{"n_experts": 40, "d_expert": 144, "routed_scale": 1.0, "num_key_value_heads": 5, "head_dim": 128, "positions": "rope", "qk_norm": true, "attn_scale": 0.14, "tie_word_embeddings": false, "parallel_block": false, "init": "uniform", "optimizer": "adamw", "lr_mult_o": 0.887, "final_lr_fraction": 0.0, "max_seq_len": 1024}
Below are experts of layer 6 (counted from 0) of a mixture-of-experts language model. Rows are named router (the router's row for the expert), gate (a neuron's input weights, with its number), up (a neuron's input weights, with its number), down (a neuron's output weights, with its number) and show model dimensions 384-447. Each number is 500 + 25 x the weight over its row's rms, rounded and kept within 0 to 999. Numbers have three digits each.
After each expert's rows: a language model's description of what the expert responds to; "comes before" lists some tokens at least twice as common just after its tokens as in all text. This comes from a sample of Wikipedia text that the model never trained on. Tokens count by the router's weight.

# expert 36
router:483495506511474514544488455511543521538451458457464542499487519529481506483488511540521475509475530437496501544503505503472457492506444505509500478486479516469496473514478504544489483520534470
gate0:554480478494509512513515508522517436500522495497488497514505548565521486527462488514469492490480481485504486524492529484482532494483476467509540491502485493488545534497520519531528486518493526
up0:496495525531536506491541507484503522525510504462498495485517481479511484513507526498549525540502477458456498517475479474482510532512496524472464505505515509497469500562468492495461507490518484
down0:525465481490529479495478528470476503529523496544472480457528498479484486486506488489469483488558529588540506508483509465442521473504457507498473484531487536479544516488488524499505487512515520
gate1:491466515531500508477517541518459515550481476478494500546485544495502453491484523533487485478492537489504440505493568519509485496487535461450491493482479483449487506433509535527509528488504474
up1:528501472499504493525476473490527500469492526506485467474486461459459515480531454498480505516490490527478555511524464488484490493506467503544516530527552504529510495540481483492518473476493529
down1:490475425512502488514493484554522477496524496516481499480487512500500502505506503506487524553478505511464478527521480517511514506487441486546571450513539495472477486543511512534471501468428451
gate2:490575483506513516504530500528516460561469506516488487521500458482487483464567512493508498502500514526493475508504518468507476473486517477492487498527478484493477452463476486486491490487512454
up2:480532512498504469473534514523469506448519511494510497504496507459532497497513501495462525516501497496404511516482450513508488549499510504501457435510536503507491473581483525510469513484491486
down2:462490479518522479502499470547485498543487490543559502487476512472466497464523527542464501473481543517491500528490454498485471499494567482485522503488478485491480486512506521508510526479514453
gate3:546470476509495507513491499501486519546470488526506451502464532521523519524460468528512474545514504508516468530525497480503511476493500457551524436512470512486513491517524506472518533502524559
up3:489499566482507480523522480442540573535474484471504485524502473515482498532490492487502489479453481482546528505463493510483521515508528488507482526529497510482486477482502484461460448515506461
down3:497519530509466477515510489507509501475525539495471502460518454506488499482506425524508458476497534486514536462539540467461483467493478474455484578471489503472509515476508522461544450502494519
gate4:520484507486455522516472491517507460529495529483464519480543524478448495483492510533477501543465514502513467473518495496481493532549531452445488518448484515514541502517502532475448485515550468
up4:473485505486496506470474503495522498454490451531498503534486497543505506506504486460524499504488488451489494493458550498530483517482464533483512501516517557517472494494494500498529539498477527
down4:493490526494498508477488508483503513518492515556488552480493522511535537498481501444517496513502494508526485500476460463502489498451488545510532506499504480482449477507496470506523514533538519
gate5:523506492490487499528529518503496516506503485493471503501505494506548505470466529489494509497487449529489503510487495508519531482528541498511506523526488470521509538530490486482496500526499517
up5:512504495489498460473496498485497465514533531536548533486538502490454491492524482546461529482528527487505486485505499530497501529445476502457468514496501500477492498493514507480491501457503476
down5:519498460467474454503517491506474509513481527537520513494486479505486489511451506501500510496472507506478476515506529546482497532502511497521532465465465529555507489513494496553480492506492522
gate6:511497473473495558513483534507523506483519495507511516504522456505541487553532460464544461530530512506495492520470506497495501512461509467557486480497511490480558449482514516537509524490489534
up6:512509537483522481499507466503529473518500489465489498495517528494492511457503515494488530469497489518504540487509519518471510516506489533472532525520478513498473504509504504482494502504490473
down6:490467473491507501544530489486501441492483518534500540507503495473521481499516485515453525512524491512491506502521450479544541516517546539530531527482512509512507529468542452445504530488507510
gate7:505487511436496536484485506538517481531459473529508505467511545505497493497523478504479499451509507507523452510527544517492481501504508460479479463525515491522525519498464490504539485531527531
up7:523490489552500449468550516471471499476513490488519497528488473475517472521512514502479513538489451485469487448488437477513486494510511548495531489515493498533486501520514516497478509489468458
down7:489512518503521506474473493568463500522467441508509507449483524541443477512522495515470469505505494516520532501483503501498506482515475500482504500514489552527486531517505519483483490483493527
gate8:534499562468500493514466474503534456508505531474489499494535487466476514512544500501496500477512524475497479499456532467465487516474469533486466527477502453515452519494522515512496492513511496
up8:497491472525502523503503480484484487489464445540495512540439490494516494498451477488482506481483465501535504508487517478518506504500529491526499515520489517512486496483457528471521479495523486
down8:489531540482529455484513547492482452496515545479507495467540530510545509497530500458484576515496446492490508469469495485521470493523492520499513509500520468501470473500539496445480523494486537
gate9:502549507492520543506479517473494506539457471507547500529518537526511481506471477499479513460486490478550477517470508483477498481456492500533538474504497519530480499494463507510500477515507502
up9:489514444497521509509492485490460493526521522533512490502536478570509511498507429486500487527507524506536491509525499518492473487493506522485512484501497493520488513509525493488490506523532539
down9:529482500519525530482490529491482474551477513495486492478555482483507491496528498497508489466559481495507510490516518534503515509519488531473512504461470512466490498463444490499488501526450531
Description: Tokens with a trailing space just before a year or day number, like "in ", "By ", month names, "(born ", "(" before a year.
comes before: "1", "2", "3", "4", "10", "5"

# expert 30
router:458499555494536470559491503488531498477503471456480545487518479526481512495506473527527512510486500510468515499523489537519497510471479540474474466504514473481465488511499501508473469518514483
gate0:509479543501481526519435531511473483517515470478469423530481520506522481542503527469513467491451523493533496460467499510504493513521547458511517503498502504515509508526529480472540509477495489
up0:514489537535468543520484491491486489495541476458463475466503500495512471541502540484512516500498546519526475458491477496554490509501539478490507492491508506510506492506514498490526526490517506
down0:551494502529511481522497483529528480500503519541507517482477492479528466495455542489485510456548530527512520452497517509515490505515512471508500478471486510512464520501488516502516499493515497
gate1:455480501479478473503503500544486495497500539482468513518490565513494464531532510519518504514512516467533511507524494470523471504523499486488457508496521501539463521493554455559497494503521502
up1:483502501467486497474500511492515493460548540539492518497460471534500458495510513477509481478483557487545566521519511470474545542500524481521500474490501548539497460514496498502456525478529477
down1:491585484481471462476528469494511470499572552517502535488524534529487449542553464534454505501514494541507549508537472486491506524493525447494485489480522512492463518530553500515479506552505555
gate2:504486504486506494494498482494470532490500500526454436550499529512489534484515538499557491538464480451518533525440457446486547493515477487506508533472481519494480503520495537508469498465509496
up2:493480470500523506508478501517490489485504507561498498497514514480471487514468491482523478512495514500488498492522509438481527497527510534529496526500521488538521495542500481517496489506479478
down2:486521479511506533478489485505465493507452505538499505455513482544433488558546536495511481580516544480512484495469521536520505488566496525470493492498492525484539484496499511480526468505504513
gate3:534481544474527519519555478475500475499499474501531482535519470496546488493464532508453504498504527511511505484474475512476530478512511495482498478496498491523508550510513500471516478508511500
up3:505495492478513531484522551524455470486503496509515476508497475515528516505514553497519520528479547483496500517471488525505507569557480477503519482449485501524484530521517502510525505504515522
down3:468476494465523510477502493446515508475488446492517454475511467503505452487485513536532493504529496498485522507506501526511493546508464473512509500552515499479491504491477531473485473492522538
gate4:449525497481467477509490575527504531514457500470560526519531484463468505462489477470500525468516478445474537497487500482522508522496482467534479469524553492479457481440500499516513481516487508
up4:511488505481492521517555438439498511474467489506490486520516531514524515497519519490489492548456483534516480503464528520457478517516517495484517489465491493480500499494481516506477501503500528
down4:513469478460487547452497488461503489484489478552526499511506546457491463476504499486455473470514488520514507471530467469427503563476479509465496521507436511459545520487419546523480513502477473
gate5:493467498442546507475479513544474491472505513488521483486506495487475461460484512478474509490506517502604552491549507460488555509465484541445486494524511458537479458480484474524495446504506455
up5:491517508462500460495542487549517494493480470466501529494479482520505501485472505487497506468510500512512498476533547485515493530474480538509505470537534457521455468467466506510506447521488480
down5:504474536479488512528527491472492513448522511537490503533514530502492521510502456505495505501491534486496510496506469484497489529481483491497514516529487460494520456501498517516503517482519496
gate6:472484492554529514491534494500487504502540481482523479451485534498509491504489497524533500520476532517504464489460482506498499522485544541518543528530442542443510508446498480526487454516473474
up6:504529486504474511487531516480500529531525483485545508522447537493487534527510473503514429484508514486469500506428507526475495508487545520490538517515453501456557490502528501534514458544496527
down6:474486512515522496513524518582523513494509549496521510481479499515488524500504462542458498511545493490529535510544488489515524491526507480492500501502511495531474493487468534536508452532521498
gate7:463511546479485467500514509496488495462505523537503528554516537493492499464545483500528504476542502520531509526495525500485512537489458462507513492473474486464472495532480472532498526473461468
up7:439524527502506450531516516522488475465519483509509485547521526530507516465519495498512485492534480528478499526496511505515532526502469466515527451501501470472464503513482503473472491494491495
down7:465503465537491504483490535514477550492516485526506482527465525514442481481453512495479497462472545483541523510518531501530478492514498519534473464517528489498572546462512496502509495486446464
gate8:499454514493475510483491496510480528520476504488509497487495550514496537478503512513436507454465485477526481492484476513508457502488481499440510471512490524504505529481496500480479473454540499
up8:520503527524507497509510475504507464512448490486471530508492554485536506513485516510473507534473465496491484504483492544570477509500469530467506464510493485544530481522518521474492485454517495
down8:507436501505495514508532488540436500488519496513488500512517509475513503498460522495539479486502527556462469523512484481510497526511492498478527508542471504493471494504524502518440514505543448
gate9:503506524472463427486476555495521459466514497499529519523499519473497500464555534538547491470507506539511503476496546524544525511474468480537504519496521472489485483485440548479532500521477504
up9:509513516491510513512493475511518521484506478514490511513495499500506532496430478537467503532512472480467432515479527498464460467533519557508520500494514479478496518510489510520545502485501524
down9:532506493508451431518473494519444519513477489455513522491485492508495504498556466514482498500478455468508475490498501512491514496499509485476526491489493489474488513534501525520535514528467542
Description: Pipe cells, commas and semicolons separating table fields or author from year in species lists, such as Casey, 1920.
comes before: "\n", "1", "0", "2", "3", "4"

# expert 9
router:511468485506535524516513503507501488495484472484537487476513495531484514501464478472538510588531474530495531473492503464491537437507541527465522538527475482490503521508485487514494498484450455
gate0:493508492524445504487505480502511428476466512518533505484484478504534542500510500489489493507512477553481520512505541511531449516486504539487528526494475496499519478504499534511478499495509450
up0:527551479486545458514512533465493527482500473473490508524541526509516522480522504529528504494516532484528484512486467519473476484430470467513486487482522506507496491477507494498512485506545541
down0:477495486506467503467527514496455496483490488519500479526506508526531464476528477475508512541542481442483488462509480512501528542517503494472507466513511459516507451519499468521485515531467520
gate1:518512551456532534481509536563485478515498484529534505509503508520462496455467502542461475475491486516464510507529491498490493520482520491538517497499512570491497500478435559501498446475496477
up1:502513467507457498494504512458533538501509504501471475499477447461487475535532509436542492506496500496521513519482503486510521520476490494483497469506472487512496502503543474484494536529476520
down1:528497479514481506451569521538486497515485503510507458459511521486531500482505467494513469515503498456475507535493517459512509471486532519517485491520468515512506497471506535526514513521485464
gate2:511490476529470507539500484525483498479479512468517460491511465539529542504477511522542487506509501521492450508503534548508492487466494507511527501527512489529550476459496516444484514475520495
up2:482511470517575485489504497509481494499524504486491498467516503513517472488490532511509485468532544482508488497508537464493523502447485495488396500506495469477459471547464522486479503511494468
down2:516523556523494526551550501476513519492500458484526486499479487520524508471476500507493469517494495508520505538509480525486585439515454494550556471517524501543518511513511508504516490488503509
gate3:525438529491517510501500505489497449489475489529485499439516560480508530535512507531494518496489454524485501520491450458491494513498522462551506498482463463523476533508488504539455502541506530
up3:517488491501519465494523488511480504455529494491511442504524500516507551520486465523501471490534537518482462497506497473458475520461516459526541525478489490490493510500459481521521491493509535
down3:454549532526533505493485461504513475502462528521529515538522431523465522483498561489514483472495508514493468500504507506509523476511493553495495506532476571485482507474497482468490504496463460
gate4:498502509499497486472493485480490512499526529494530432519494539448518515492479517506400471505478518515514470527493485526479478524522528465512511484480514495519487518498484509492500491504515513
up4:481516536488465544508488532528467491507535525496468547491483484511505477473520506522550507480462517465439511518514517462533536532519488526520463480531500508501529527500510456521441497499500465
down4:486499474496476529481504509498454459508529516499488538472540536473508489476507458553440504447533531496489494521512512526436526474517507508542567445504539498480508506504501498476486512481526495
gate5:526479479474527540504543492497514503482511548522504459481472566491479502495522506493479494498546502481556479469539509497474505516493517470500456493525512490509469505516530497483545476539516503
up5:508469443500508545507528529512485487499481487510520432482488584510492512523489507489483511520528475501561485469501516458494526494505539453483498535539488474520486544478492480477533466529501484
down5:513522499530455496518521474501494499503511490488509519461508482527523435488489491512524515522505510495470495522503479493457544526493492497509479521498521502553481520507487524448531524499478504
gate6:516460484492502546490486515514525511491527498493491439465517539474483487503508546509478510504492476474530448505489526477515506484507564491485489481509464506493485553443529465483505488512508503
up6:507477522486471559480507465496526514510522531527475501483488503455474488539532526544535469482505489492503484494493474517475462492515534428492490488478516501476498491463518557568501481483503473
down6:510501524468493479549508511536509514531463508549507477476517499510510494480487462495495519523461455499483551462519521502538512493494437519525515475470488470511498499502492507455527539474500510
gate7:504466491475456530511492455447524540520519493438510520503527495508512563517511538482506463527508500525480460530452532491521484521519479545484536466492524519482491507487575473482517512515494530
up7:497530542516512506488498520524495455495516491565468517463443495492485438485505509529471531483457502461541501487529464523533515509484509496539489492494477491510498499512466469459462468502530480
down7:486475472467511513500464469482475529525486477496459528486495483487521541488484487507486451518511512473501536526514481503533488507512544530553485501519521503494518499480470455477506561459480506
gate8:522473488514467477461482471536548454511501456486473495524526518473487484469519493526469507509516498528478512516517528476513451489519535478494506503497501498538518533484470501517506518495470480
up8:479449489519506505508529480519506447426520509504498472478508504491495462495500539518483513499481494512497524503494541497494475490468498506515495521487551520509550513482503528476507483471516531
down8:478480488490512527516501454455560549497474479498502478495505477538568527479485479456511484513503522521498483511520513528517465528521494513467529545497510540529494495483452501458460519523501488
gate9:519476537467477506487484474507500515490500502520504436491514508522452506525513462484467509490502520527539516488518540520475497494519478489524450521521468519508488532518483534493539538498486436
up9:497463491482489528484476477515518515538468479545500468464491543510455483569484504526438492510483499528535512494487528473465477497510490443527523518498474488506491494547463494491512487524499459
down9:484494521534512438477484494490492486496504522480476503529518507464486511475495527506500513491495531516495510472565469511507487548552521487475509494490536559536444468523536481467515510466506580
Description: Single digits and digit pairs inside numbers in census, election, climate and sports tables, e.g. the 8 in 1,811 or 73.8.
comes before: " | ", ".", " |", "–", ",", "%"

# expert 8
router:508515476486535474520508494516473478525535433519559524497504501506521515460489462514507459604527483500485500485538490509503511496523495487496488506508522485482516475504540523547476522526478493
gate0:466499524488512499506470508465495510529500499501487516506533521560468540476492512505504504503500484485587505500495503499484493500494560478518533460470521502462511490484485519484496501491501500
up0:495542489493498524515496552487516540512481488526519484522517532523479535498474486514504495512519464482513490535506531538501479515496538489506545444490470519465477480499473503499502500515492441
down0:529503495505500503477476495479525450528571531488524493489481537484525501534504509508508458509518509498496520508461483473467483468516521543491514504522487534486487489466509505505501476489500473
gate1:468480511486543491449474513506506503442543502550530474470499498481503497480498491512531485524528521533516554449477459435497525515494492496519527515466457519520537488500490536524491529510457464
up1:520547497509522521508510474508535500512533486503530492464485484458492489495525533529529493506524516501511523467493439514518502495525536514546503508511503518454558508514461499471507510498482473
down1:458500451476480520545488522541487473524553483483501527517484502512459513473494501504481485519476529520486491470494501506470486506483485486505455527537450511492500476472493525523467524536470518
gate2:480539511530509494503512511492526484494530478463510516491552468507536518529526490495544480530453505533503444464465502517495475484483478508515523483482484501480494469555481515470502471493516492
up2:501482472513463516519513484470485511523500500477462506508465475464517499486465503493480525470470480474509502525533551535495520514470517506507521533523481509499470509503496473500510477485523507
down2:484526524497488492506511512476502490508443543487485508522493456476471483506510492484511546511444483495514490471497557511542522452546526491489494495515519485473504488554481510473517498526529512
gate3:506503512486514491522515506497492484522481499552508485559477471488504481487515496485482523495534493531504476508477508444523552495466519455524537451493509508531481511535490511489498464524534524
up3:480472453483520522445446497502514527485497499509485521439543503502496473473472498518488481498510517436497508484493489504513508483475479526481499499524499465487526534466546506494541517460478472
down3:489512547543468477541527486492537535481525512507486526535483458491513489491496560530548536499463470519496491545486455502522518485485489496511504518487473461480483473489512496507541471483495518
gate4:523546503532497520493520517469534488487509489443517456487479486482488491455516477480492492517496505505497479511513506510504484514492522465557502482492524520466480490486510487531496526517505513
up4:521494487509428504487496451496512530532520519504504556520467489482529523490539488513518485467464502482476478476485535497488510479511491476521540498520476476494477521457475422514509527502521519
down4:482504521484530486510500488502506494539470494506499488490488536521521493507494445512489495535492468513500499501493537508425465502505509501531508524490511513504532492467523475525531481494511518
gate5:535465504485489486516484484492498496511481480511495463533546521511510492464496526488470527486489508498477576515501513501549499449484470480516466533473436488492509499536507493516475534464525483
up5:469480476561481503492511488474459511463510521496476502506473485562491482539515497489534534496503502505482457502468512530475494522519505558481488488530473511497508491508464495469471475506504514
down5:483447454545478510488521495445451480489526495475505521492538516518509506478473531509455452508476494527525531499499473465487502559512484475467489513526482530468530497498470474493472508476492492
gate6:533486528522465570538476550492535508537471488464513468532523512505524499490526510509478510521513499486521477497505555524500492513508509481531514480515521510520526509524473486522516536498532512
up6:507540510484513539498437460474514486526426527486514503434529487490506559509487503534533505472546454476542551505481537524485505446488486488517524490493481505491508531500518497488506528525489464
down6:497501493476526524514477476488537515548505471516511432543492557473499480523482477506450510456466500531486485509560564511466494467510499520519465484479475486556486493466486501488518486527491520
gate7:519553496516494530492499444491550503534491524539526542505482504545459509467541488505489488491511481538520537501493490547506491475518499486506533505488498476495483481508529431513495469519540509
up7:529522472480544534491517482531469497532530472539513487487534509474493473474514479533480474521524477527592512486532467508487526475550521465504507532458534500525493483507528493526485490521512508
down7:559479466506452484483480504486509437524455499511539495477530521508510513479520474494506465514489482473493490513473548476442497479525477431482515507530500515493538520474513478482521492511485515
gate8:508492516525497584496497487507492491513488506516504497490495498537468500510429498457495493515524478453513526545499509488483529540507519474512478541445510522530528471460494520531484516509513501
up8:500516476495478479477549507515496536475546497486497483534490506448517509507547499537519492468512506512466536509498518531498473511477488501476474492520470476492450503549481470494501470511515530
down8:500492513517499510514490508496500502495523564528446483507495524525513492543490504514542510461479541532507479491528497504526456490485495506508465496498514525505516468475541522512508503504496544
gate9:487543490500476509476486482486545558526483503545505501542517476552476498515490521464514515461504499482465546483504519506514540461463514502505496516501527521518465490503490488491505552490540518
up9:495433502503498511533530520480489490471506518458472455478513493481525506495531525523490536529458509494499487503465447531490482548551496541462489514491491530472476512532501523484478463484464482
down9:466504491512480490511508496562536497494515432519497478498498503512466495552541498524536518488484464521457526491536486508534485523516478522543499467481512541513498529508508499518514529478496437
Description: Line breaks and paragraph breaks after a finished sentence, heading or list item, plus sentence-final periods fused to word endings like "s." and "ation.".
comes before: "| ", "The", "\n\n", "|", "-", "=="

# expert 1
router:527519479521502521569508472451488471518527509469516516500524508501540519485484481484476503521489495507463524497510478520474506508510485548487473495517482436453495466530568495482475505523509521
gate0:492529458528505527493524571489475490532485544512487511492494506440495511522443508435519476486512518485514502491525527437495462563512489521529460501501551522481512520485498533522492507491566513
up0:489531484544518517496504504513545536507486495463492500548514473503485498486500514511524493513552530520473550488504472521488513537489491521460480514517513517450489478508520477502495514470518502
down0:498464537471497458532426493522536526529492517471490522507521533505489508476516481498541543511498533490482460480489487530494532494551478495515548506559464505460489492544490491479483516489462506
gate1:493470478494532505509487469493475452491492482502516496496504507528516497490505509470486498538493494504490490511516484474516471522506470495498477505543499483439541452526506547480463495530535471
up1:528530504482487491521469509533498519510497522496496520483467501501459509452542469502479501505554529484466537487482513500557509515472466512483465502465484462489480491455492524527531530500502508
down1:477455480510481515532504499492480487488525475532495512512520476494521464503475475519494458536507487520539534501537454516474508514526493516527518518484520510479528515485519524505509510479513504
gate2:523516507491486531485445516510505500455487501463503487478447531513528529497493532482500473515552500489515488526475542513509518517506534536545482528531492500481509552485510482499519524492502508
up2:466502478504493482508526491521480518546490499523486528505562494470468452520525482486524498467486518498477497506520480478537498484500490474446522460480477514506522471521484472526488500505501474
down2:483491464536526503539472485515476496497548497510507550536523518516445484510506501479529502563496557508522468516465489536499485475522503471485490491518475536465487493538487504486490519505542474
gate3:532488453494593512498464492488476479506512504502495509550545529482508499492543486488513507514513499478511555498500507484493499521513446498512481517475500471481491514503528525529503529507558524
up3:545502486517514497474438495500504491520486501504484536502514466490462514518538512477492508507501504485502517458470492506528495447518514511469477526487493506523512500491499492505530565548511489
down3:501498484532466486514514521497491508512547476512492507547500489502519444475453490516513480556455506486518523535508515490485537495533453490508538534496556518493496538496524501502530495490503506
gate4:471474481549507470494472461504409510498512520505509516471463454525490481506508498467487542509527496491527503485539497510530507451536523504514497531461519506537505492499519519539487572507488511
up4:467498455511499461536478467498446482525524464491527497512485519516507516489500483470471481525471481482520482477516499516481508479564512518516513514480501464525509469495514520520488530532472527
down4:504497519462478486521482502545512492541503472451489521524538552488492471524479468510525419551474474485530510495491505519476499513498490456449492522511507497480490518473481499489563506518487509
gate5:532513536526488512465498515526531500499468484509465514461458459501486505560484511468523551490452476506512489506507520495552503483512539496521523518479523497490514495523436478485523523500524472
up5:541479550518500500502510481485534492513494441497503501467497473507527529551486497449512511494480470514509460466490462511532495520517523482508545494517511449476496470542491521457502481523531515
down5:482470554517542517505459522494487463541538450484533499472485491482520532505507501491490489495481509525461508503522490517483505483521490518490456490493485492504507472539545479498487510496554498
gate6:455522506509492467500486496521487493465478477482475496495476489450468497541514471465520541528471486536528520488492464539555466530514467510494466536500499512508499473469467469496476512497491450
up6:541503507506468523501511529511517517532546508527495492493515490511517519472482505501470470484488512485494490498496543475456519464507515515500498456474504517520490499565508525523513493510458552
down6:520497482501535518468545513516467515502494495509478491470535499464500493529510545519465475484486484498492503528497496497470551486497497499514511500481517516544476545482467467487475493519529538
gate7:540520478456477527512562507461507499511436468517517513497527532477502450480479511502505504526499475512508538482517473460482485500518551455487479484510550501466503488521490531477490506497476481
up7:545494492478481489527496475531523488486497491501485483534479502488518473490508513500502500502532469463491519540483526458518499557489417477513514502514465435493509526529500505535483537550486534
down7:495491500515509500488487492481459468516514484501518499495510504490489482498523471519526470572498486505511544474446514484526463494533513476515434527487534483519514504477537522511526508507512461
gate8:532487498471518523509476494506513500524501518461493502511524522484483507524495518460452512477533475484572507524502553488537463513496511509520480493498474471521511503522539480506537526477535532
up8:482547509492498529495497502460503505511470479501506514560546467461530465438518510534522519501496527483493538493482473473498477531471535506491497492500527541454491477493491471471492475503484509
down8:553511517542478495473469543492458529536514525427462477484489535541521477489486525511519518502492532502527497485448501505519495503514476528505528470538529507480502542512489502515454519548528440
gate9:515487469485464496508502499509514510530490489475480527499499555466474517511516521480499476494519486549524517507581532473517469501521485449476482536486465477520467511477533478538508605520527510
up9:481502521523548474494487445516452475501585488519506545463486474510472562537471508496479532487493458496510469493506498499474533490511484510494514485486462499524484507550471477510491507519490532
down9:511528487462494539479527480540518519543464498514485484522511565460516504495495464508485453477471482481535473515489505483455521512520521447514505479505494510535490534501481483481527498561488519
Description: Periods, closing quotes or parentheses and line breaks that end sentences or sections, often fused to word endings like s., ing., ers.
comes before: "\n\n", " The", " He", " In ", " In", " This"

# expert 13
router:468550513540503460507478493513470510479478513508519508493486465583481534489485466478569514549530509486475501468522523522546501484502469538485472480498484506473486439492485476516523507465522502
gate0:504490503481449514443500517499537488505509490531466525488476473513518466456547504499484501461513550537519517464521542524491531484495558511466489492518474514493511514481510455476496490495512441
up0:502487514495534547552546494463509534511514492480511471512522536465488493514486526524511471501462470463507483531475490492505469528494456448528536519497489519507487516537493528495493491528490546
down0:437532517506517493469516497513496512479474492514542460487516484514483483508493466500491524537540514505492479504567470440491501487518463463507490473484535523489501478478475482434483545500484519
gate1:457540504539531474499446508519481468465484542469512468492532518512501536497492463466509511526537489476448484485542490497515496466526506511474427506470492513503486502477522494520473550507518509
up1:527467539499529536499521532503496480525482535531532478526486523534500516461514495447491492467530510476519495453450528453488514498478454517506457499523525490516471501478512540527524469553498458
down1:475487491543476502461499487501528498513464538536479499478500485486531509500515456521496524452504493548462535526523521500504483467506517513453461507480511521521484480448513498489478515531457510
gate2:528489443505511518509537518505490541481482494502507504518486505530518570507475491488499488465526497483483505554465537470486516483484517532553486518506524513492536542469521525496500492505475528
up2:491482493500475502513515492510509514476477482533523484510497518522468547495448489474494481517522500457484489542478566508486486495501530518553479489486492504476511493455461540500517478476519523
down2:461509494424481501494480475475505518490485536525477505470480518499480485485489525526504496480464504452495507493505526506483477509525553480464499482476507475450470557562504521500522507472498489
gate3:457537500500505445542505471510520515462485480491494471476501484522509504526442512524520469508494472526479516513456513446499525508500502472496515500477496456515489467495476492508521470480496517
up3:505505451478483464466514479536488479504515526506466493496495512498503503596521503501518480493503462493514488513456507522517528459523547494494567508503504468544514519500503468486509532513496533
down3:503509462517460490509556470497502495537462517523491511533528481510536513494488530503528512521527488506499489486449495493485508504492474520549480482476508459513476464502515519527532487488525506
gate4:539508495450506504469508508489536484510471469518471491525489476471474517494493548491565483461471472484529457521480548502503478503482465486512475491510491517492450520477468537519544510503507513
up4:505507514528503489536497483470512492509504514459493553486542455525534489524536504528507506502491526521456540491513463494474548470499499536524487512467541498512493486519518472497486493500468499
down4:515486486473506498470504519539493468531506472494515557504512476442510504479531562488552488481502444508461522475522507453501528473494440491478498502534518513485453506508510530546498493543458521
gate5:479514464455506535494531511531511509538467459514501520475511506497519489540536506455527489472488462477528491519504504469499478473499525483569506493491540514513458523460504529521539475526482510
up5:512517552549456456537514495458491502479490508476513504486513474504528495456477515527510512545447480529507467515480499529518523485501472520471540483476482477467536471506474501492490477484522472
down5:514470497506472487482504510513515471503488476473474474481478495516529512496457421476497489494545523510503481476525497553540476480508472503476516494511487546522549516530472514509456488501497487
gate6:457471505474505517471476523467512521513518529534458483486473468521480521502514472450430489485503497495572514486501521504497475498464508494476462527491503509497487489484483533503498448503509502
up6:457447501469538535480456502484488500481488485541472478517481474490470535526484502467482490494493475490563488494485508466508491486509497515503495493526512509502521503492498558500477498480509508
down6:532512512492482508481547476521481494496493478509490517513485492492476533483524484580474501477488519491483487552529506491461496518475501440497510517537537487521475496474525484479492513529495448
gate7:497495491489505502493499479516496525503504501509492495545483541543474509506497517469495482497537525515517499474493518520494535477497521502478450515535484511529491540463427477488509482497502486
up7:522497518510483461499460465525497452509488548472472503490462493477504492492527520519462511538506511484507486525514489541500531513493551487488497515502530501480526462475522536501473507438488484
down7:521499475468474531498490504445467534472496471517548516519498483511547501495491490489542503485550465511522495522471486472532510489511501527478506509461496534480471507519479467525524509495523490
gate8:515462535480484492503460508531477502499502506533473491490507484513514483487469502470447536490503491488505508506506518512470534494502578579532484510489510511505500498463489503470483478488514487
up8:520485489494531469476490500510475486518475521533487542507471435532512465480505485491473541500524548503545523448510530514489535489517542554509459493497552507505497494472495474516500492503488478
down8:580485466462473504530510482480531486535531524498483539518489496507532497508495530490504515483522468520549525492415490593485510512520549480489510507490482498526494521516535472541547472459507481
gate9:497505496556515497527472501494452494541510509495510509492488535521513523476481516506509510516507506501477524504494519504528517510563510540511470470536454498489501478447497475512529531475478523
up9:536489494485506458522498506521471519490520502533510513531454511486476511512498493490453501505514489524550497532479500523430502504486532514501588516484508459493502522505499526472491463467499493
down9:472485490490537571478546501510491482457500473515488464492488460514427495488526467487526515522481495526539486497480513488545492528476527470508463473484513515526494520505483534507490495520524517
Description: Scores, zeros, colons and pipe separators in sports results and statistics tables, like 2–2, 5:00, | — |, | 0 |.
comes before: " | ", "–", "; ", "0", "\n", " |"